Below are experts of layer 3 (counted from 0) of a mixture-of-experts language model. Rows are named router (the router's row for the expert), down (a neuron's output weights, with its number) and show model dimensions 0-111. Each number is 500 + 25 x the weight over its row's rms, rounded and kept within 0 to 999. Numbers have three digits each.
Before each expert's rows: "raises" lists some tokens whose logits its average output raises strongly, later layers aside. This comes from a sample of Wikipedia text that the model never trained on.

# expert 63
raises: "r", "urr", "ar", "ested"
router:523522564496510506494545481518517452480472475518507488495506506500470504482490483518526464456535483501514470509499465517477515491515467504512486497521496466479532488506497505488501477530495521556507489528526529465501490473464523511461503500518453545492489528468519472511465522479453482494484522483503513470527504468522494514509490543535
down0:509496477470479526475538473457520515484509500483460493521493510494475525481487499482470511484565470512478522498512484503506528533488476474443485473518479513505473497491512518450530473501515491467498483556515535500510537494489528523497485518514536469502476515496525479498486497499548504504521525457487493492496517533482486538514493461542
down1:482540505489486508488488516509532556493540463509539520501495501546530488503488503512512498482471523540483491477479501461476509498516491501538508498520473491520525503532480479502458493520496511474483554479481490540516533537491497527484547499486528449494496496508544495510468489480510508471539503481516512496525508485549499519442450519490
down2:526496548525510479493505450457504496469507463509453480497515517531497526515545485496495496490512507500523482489475488475531527491521521513497477481489500469503511461487500488499482507502513484496450487495502485466443538483485532554491512483520500526490493482493501496533524566500515484497530483502528505479500471502480473510478577485516
down3:494459469526506538477489516459508490474500506493500507515446524532487493499495508479495467526507505508490534489458497493496500490485507495518469520491519508510510527504495503478451519503461531530519464488472513492507528498479513496521524469493507482485468467455515508546500505461505501526489505513469411506507468497458478495483540485510
down4:487538469485545464518550487475544481518503532517478522503502510501508500487501504467518508517504499437495508501504510462504514544509491503488497493497453495502507491515485482487481536506551502533485507547480463509551491527545491484514530465488508467497500504524509520495439506498514515534475514532499492436509492507497533553525482473516
down5:513484519533514490484583506473499501545491516489509484540485491513501459474516500477504497505532492481463487500478504499517447482518509500533493515492458473504542510531486529521476575529472518487546517492475498507488521498537504514487500472465499466491489531512501456473501542494486473505539554533448486514499501486488518492528462471485
down6:494491481496515512464505494510507527504521501482495486480523552531508505462488476513489479518513485477451509523532478522489528514475511529447488504489539507485525477497521480523494499525478519515489543472562510515526519516506503499493563521491491506507558529525507537532510503520488455535536513518442504458513501519508494520481487522472
down7:507493470505444523477499510543511470524481481458498516513479434539513474495517528475512506501538470510530515537462467500463457467465466506508535499504495562541517543504521478458464457526519520517507487489522493472498528503532505463537473470503501460536475526442475498522488514507512503475474441459505514493531492489478487514522479495533
down8:475538513491511496491508528493510497453494468497493498536449488473474512488508512509504520510491453527508485551527507528533494534488505452488452523492514458476480520482497531544492504518517447481495477476509499503508508506514466506508513485504456513510480498496544489519517496513517518468502455492499512467517501523473483515519506500455
down9:501506449497501492435550449525488469513460491498467533484527453484507534463505496489511514476484475471481527504511484499421419457491507521521533510499469467499497497468499462487519487514535510557522454467550492483487515471525494507488510489547454495515553483490468459480549488500531446500487464513458471495525503498477517517497525500503
down10:510494517528476492473536490508516440533480554498469475503486491490489528482502493488508503495474497488469512524548508531497476535546509484475480531483492504513531505503536518508501544476490512532479534569550496515525544500506471519460542532513509508490534508534463521507538463496511452556508484547503502527479509526470488491479489506527
down11:504510507495472486539508466433532508471531512491498480531423494557508498523500530500510525469490496488527481463543461494485523450536482499476508533458440542502467524501462512526475464545547511494570477487503504549507455478501520493475488511526485505509499503461486488522526478491492534501453475532480483507491495509482517512457516516555
down12:533483491503508482496498522486493521465441527549476539503501504492450541498508535519485537521429453497525503520516524515551549547502503471487490454514490524455508498487472534549496509478493469560503513528516518515471515492495504486504446496463483522517526465487459445526479477514533483501480488470507517523473511488470496539496497526476
down13:481513540480451517470531476474481497501521502528480550523512487507480503470505515506457495464505488538471517481485501498492513482504535487498471513494500494493456518498512503537548519493511501495520485502484493552525444522521491470467486522480472529491510492525485510480502512481559452449524487496491518490496551484494535507511546542512
down14:496505491496454498548458498505470471526494507506474475513559525527524498518532526506529507480490544525486498492511499510486516502509515474483493516472460503516489490485496532472472499493513503458462469482542536504488502434480504554507476461546494535529481464520499546479522516503480559513490467540483463461521474494460478499492530531522
down15:513484474505503526531534505526527502477488489525513512471537494501517506508468507497488493546484494480506495418485471511505492484508464498486517468500569456517544498485443480496513491537474494491503507483545488516469526512512475482515509491462474497465524547545495497522510497473485543490481482490522458504533508482537540505454501547519
down16:476516489517502517534505480476527549465482510507449519532443499499486524510523477492497534498460498502461485534547482516496487508554473478499491507481478529544473477458493506523500502508511533496470500532469484484533485477468521464520553473467506527503449513516468520531508486525458502511505535525511450508515451496471510525484537487500
down17:470547494520500506465510485504464566443527497489434453496503496504493473503516503488486472516483504482490506477472485498520497515490489518509519478515487501519539487494500475541488493511531508513527501485542508495496534513494513526474447494495467441523519498526557471496547441480448492473516517498523490498538539483481518504474524521504
down18:515491497529485477501491516534508467508498522521496507477488499535530494542517541478484476469484499551494512484464478511501521483508494493441543514458506420480514478472498490483483530490537536516442499521488498478491515483530530552457491475506532495499445543506497531469462513490528476519488517513496506523497503522496553502496477498504
down19:525474527525524499507517544489484495496542472529502519487531473481519536527500502510525515513543475523487515506497502478463531540536527526499499486490519481528483479470526480464506502488451514536548533493513492499496533494534471542501494504463519496533481535563491534489509509506457490513498488495528448508520527532510512514487490474524
down20:520498489504490485513501458517466505478527487491506493500506513536547501496513506497480490469477506486471473480492493527489541497498494517494506476516499517501452538520496522474532532518483506505534569513494522524554492495493515519499485500513529500471497528493502489511484506494540483510543535517473525527520559521561508491534492562516
down21:537462489500517476478514474554513500482483498475507500529503488491463470527477485558512495505517510451564480515503564492436536512511533481497484489512549515529491497492480505490504488506474488547511510499482530471474477508495484496504540459481494480498495505519473526491504469519464521492490514494532495477489504452497558508503570534494
down22:474539527487489524480528595520500533513495499493517568528470550496558475491524466514457532496499483538477503497512511493463506463485520501485478500497527506487485497472486493530474522470505488499486539508515469497502500506510484488545500481512525464451522494481496452490507504497478514502487516522575510503479467496564537470518545544507
down23:479519493478515552492503523502546460481489468507523492488498492538535516548495487460453467489501495502499471496495525503458448434525492500533521490459478499517525478460513453497465524483499457494528468527521527503495500488477483506471515531528527476491501515494518488495532508497509481489469516513518537505488514499548556519554493483464
down24:471476489497474513494475509513492476576474481473510436474479511479468462507492507517524518509501514510486508554536473508555478524518507501490505498506501534505484486476489503491523441508512518491506517519475491513531504515511486494496514447510545514483500489494467475460565506487482520411457465531516530531503489523494523521474525531485
down25:488493500437508535464482482475497498526522474511516521510513492535479483476503496487518522501457488519514488507494475524476526520530543435503545536526475512522520514511483470499524447520506517523468499504489505463477490529515472478490534542521459495514467477471488494474533467518486508481509492514506446492509501490515508501529487532522
down26:494575510529455508544524489519503539544505499525453504485454502510500515498511494506560482521491488473483514495491522494494486455505497464481482565503508488510505515483498470482490479488501500507472511517498517516491481505531530502522483495447517584535467506476507540467525514541469488478461523513479494474524493498503505492472474537512
down27:509503476502494475506539506480525530503511466469499479483507513463515484530448507502512490467502526494516545476467506485509468514479484511537510538487497476530510489515504541541507488480521454443534551461533487521452503516508485517502473483502542481470536526507517472524513513458505487509473467525498510457484486471477537490499518437509
down28:480479496513486521466497513535503457485494516488512540500489505518491466512537511492467489506482516505542493515473523501526484499537480481466517482517499537504487497516497482491529506494516531490460521504492482556510516516470511506489498496509407550476503534475491490480503497545534485432485501432510516487503525501531518514536470487526
down29:528492499542502463487495491466493524498525501513475519509461551522523487509491483493491552526505502504524529459502467505479466485521504483508525487502443454460501486529480479487535532489491481511513495493545495498532486510500491519563465502481537501523498516496518533482491492525502468512482490512553494554538518467492505513545541508536
down30:552481512492512516437513487528499502513490549462458495505515506417476515472519532493469497502479513528508482494514508514458500533421485494497427523515480495509474560508486502520534525449534524522491464488517528504493500483493464493465485508514520498510531485539517508493542511565539510500475490529530504485549498500497521498553520480462
down31:499513500522520499492456478546503439561555502491493487513482477438462468491493509495506513483467501479445533477509446555485515491491503514486500506507493501504495507509521477527523540516541522494485511504522506548512512487514463529472483490530529526487473485490510533478521524533469478509524421500474523543490509491484482481491510503504
down32:516484571533498483496494486507540503536502492475559449509507484506475540482460512508495448499479503473508452477511513543496547476506540521510493511549536538486487502529450534504482481487494518470488530500508466493535519495504527552466454513521504527468493472490468495509513514499507499512466531498494517487482464504485484514502525475552
down33:466486515485504492536532454461538529495505496492501491521470497512494505467494469512504486535495519474503471517537484469489441524545489485488519528477530503500500485534569476470492526504539560506562495490507519466456488482494509534495521448515470465488515480478517532480513508477496516519478481504438482503491527498539506468494496460492
down34:482505513527534517512498502478501493508496491494499490510508493506497511533502492489525547479501483544498450551470504495500513479511542463461523498542466481555498485469489530546460472483523513506554484506501500508468481472457523509472486497504489480562521520530476497488467484500485469478507474491486495489497476532479490543485546427501
down35:488511516484513493496493474497497480469466487429503527556517502466532521511503541512485495522498535566535487512523488507528520517506510478503490510493509458503504508511508511518494521507471485530458523459486418528525549546472569479511512508532491502530498544490515458512495492512546499492476496530509482498541512513483500472489459501477
down36:481502499507514440495492517517539507507487495523491498467527495544471498445494501522500525520536505541524497507492497506543527468524488473453533526492505521496552514460508520450501484552529468479523488535489519499455498478513496522544482522505498558458496483468488507494484510458474482476523480503508508506531476455497489482515503455518
down37:482455499535480490500483462471508490510497506470498519504521498479507512480433496485502550511458499536533521561498519520494506502508496552463495510462490519480473508498498478464473519466472486501497485474500495554488557501439496487524488534471526552505481479506508517510510514481510470483526485534496522540530506494489488486528466434507
down38:493504497531532523512520517484483476474503468519494444516539476520464496488512463462504500491448491458542538508495487488501462528488455469520506507480508488528496494500519498512454512499492506516462436500567470517459469505532503531515516499515530546480486483516492486517548492488469493495493489492517516523522512508532488527477541489524
down39:502497449509514468483538501502450523541464480519509517456487489551517516516484475529520479507555492502497498501460525514494460519541513475465502482455502536521510462544516472551519450553491508542495508514506470493518443512463492517540491513501521496487488494521514551484488545493507500502513516544501501490533495486490504477522495471532
down40:516500516507516492459480502454485458498517515496519499530521489471528516501559518510488501449520499486500495523499484513508526487497565502447517500467517511518442505492528486492537486558498471544520527494483546493509475465504497499537507482513510491460482486504526566488494487540488506506509455543530485514504483515505471536510491502512
down41:514442524516499506513502494511519502517452532485488463500502496511485479520480526478487478521522521519472563497447503491518486533444515493570502494488459467520484453501512469516499522493507497469506482465499496503465517499443480515535504481514516511466474498513495482502481487478512485527510459541457459480551523502499553519499498510504
down42:491483497457525483509511499528550483532476458496494479504473508509482511520537520474504482536515501504516449532484456527480492483517509478497516543475487511479538573490531525513495478483564521487503501499503534539456494479490529474567513522531500505429476497524480467486520488535517527498510489470491519555499499503529562505492525495531
down43:537511495503499508474478507511504448507542517498466456480518504468503502474497520554500510506502484543507512508492536487491462481500540489459472535495465506444516525451464551483544495525539493499487547481460518531434525471506455484512513481503509513462477468482463510505467503521472491540472538483521533483474509497485516466525516489524
down44:519515519510489437519527463459465490486508482507504506487511490456463455494524509521474487481447484496540532476565542520531500439504516507490486495510496486494511492510505492427526479498518525474536491493501518490516491464438506516506520489545503496520503563521466459504491500477493478527474496496504495526477504466484465501464491504522
down45:494484471491475474475502487510482490527505515580501509527483512523527517553478516502523488504494509519519474543520514517506512521505485529459491516467491519499473470482461494514471542488533540486440499490473457503540472511529509564498478473501520501513471481519539484513540479499501474495515496446519501492508490497498470466515513486456
down46:496519527520514504500515540491460531481505480499477443476488500463500485490490514473528482469524501536477499505477533511520483492486513503490465552480492468473518487517491490530464483537535507505533492438537508470482491500528527525512472473468512495520512525512514576544514499527480494486523515487518497511531503530505539513498502505486
down47:491529542497468463531518512505519491470519513519491493464490470491502485482502523490496513533528526537490500527463504483545487509486501515508474475517492481519512506501540502526508499512476487471503504487478488531455513471477523512474519490454491498494496478482480489516541498495502509502482469521501511532510494480547517497443569485521
down48:520519510518473514473535523513513463504477503515479479495497473519464491517493504490512532530530500498485500533461469497505488479492463476487469515505489507507517487507492510492484510526509492459482518520550501500494496443500520502531507459497531540530421511477485518501500506538479525501472477515520497494541508540489501498514483536457
down49:527461471469514454470533484547519495481480484483526480532476518495521517482510459529515510497510503444526480495544433531508478501482512524460490478543507485500489533496479483511474498497463453472524493494473528502517494514517482500497528499527468443524518499496473507550482494489496476499503446530474500484491507474498506532515546460448
down50:486547508494497524510558457538506522505510514480465499505549459500507511517497513500513503484494516494504478496478471469512505495502480502494479502526512500536483486533482488511497467505542540417450504549489504493518505498490458474504441495502456525484507530498485504531500450497485514503520515557502442463491536487507479534494534485492
down51:499511488465523476530498453524480509473494509484486483487496547493521498456523520520531480489458478536522485473487478465531543509512513502546526526501514525474463517472469537533525490468506491484494506523552493498490470527537485516524565539552517517529483481507510523511468481492449534514550491483502456520478513525456495512523526543493
down52:455519522473479499511504464511482493474536513506484479527527512489520511502502489493464524496532461515482472519510470501468525552506504526551497485485524475506524482503498525543535514456510455539444515508524516498509522530474459496517471508481524491482491458496493504495481493509484510529492462473511525498499538520477489534488421485495
down53:488481504507514477506534419460471521543537443468496508526520488511508472555518524503490485488472476491536498449465466495476481495440501486503480477500448502504543483514467462501509533464552488498534552524513510476472507498484519471503485476533513536492504525470492496432473487549514517468488528539453495499497479447476523519502490520495
down54:535482542508456526490476517524474495476485504473501488495499495508521530558542474500488530452432490500517504493497506527451512542485502508537526473455501496480509449472481474496528517500494495509515445476506511485553446508491507488481482493453476530508484488498508540469502516484470526493484511551492498479482504573522449467523460474481
down55:474480485481479492484522457470537505520514479499511507476457507443471480492532559522509522489499454486515478486493559487513518464498489481566483477475527489481494506528465482468496513518558458443454529446515515486506483501452502514514519481531513544493471492502484486480531524543521502518444546503453486485517491472503500497520467470480
down56:486514471516516498540522525516504477549511506495554499514503494459497471503525500516479511464547499477543493519458486440465528539502490525525521496430486486487532456527514507503533500479507528457497499536496525527510488485535503530511529456492538491505521515485487519499498484461529519482550494508533531548524501463521493509530500532496
down57:463501482470489501560504503514475553507511517496484517518478495509551503514505453506527474461515520543481514498553495483500514497507500497460475462491445515470502527518476518472506534512504485490501464467545489506502499524441521531545508498470466501526510504538477525554482488543536461479468527525553494491526460494488512495522480496490
down58:499477478486535522453511519517472496510499524503507511488493512483502518474482535492528519478474481508452489484479482458510550468526452494477468508487484490518503477480512499504507470470509478504472487504528544514440493490503553515513490503489483507518463504533438504512497535522470509468506513500525467496474500521481467518519509458491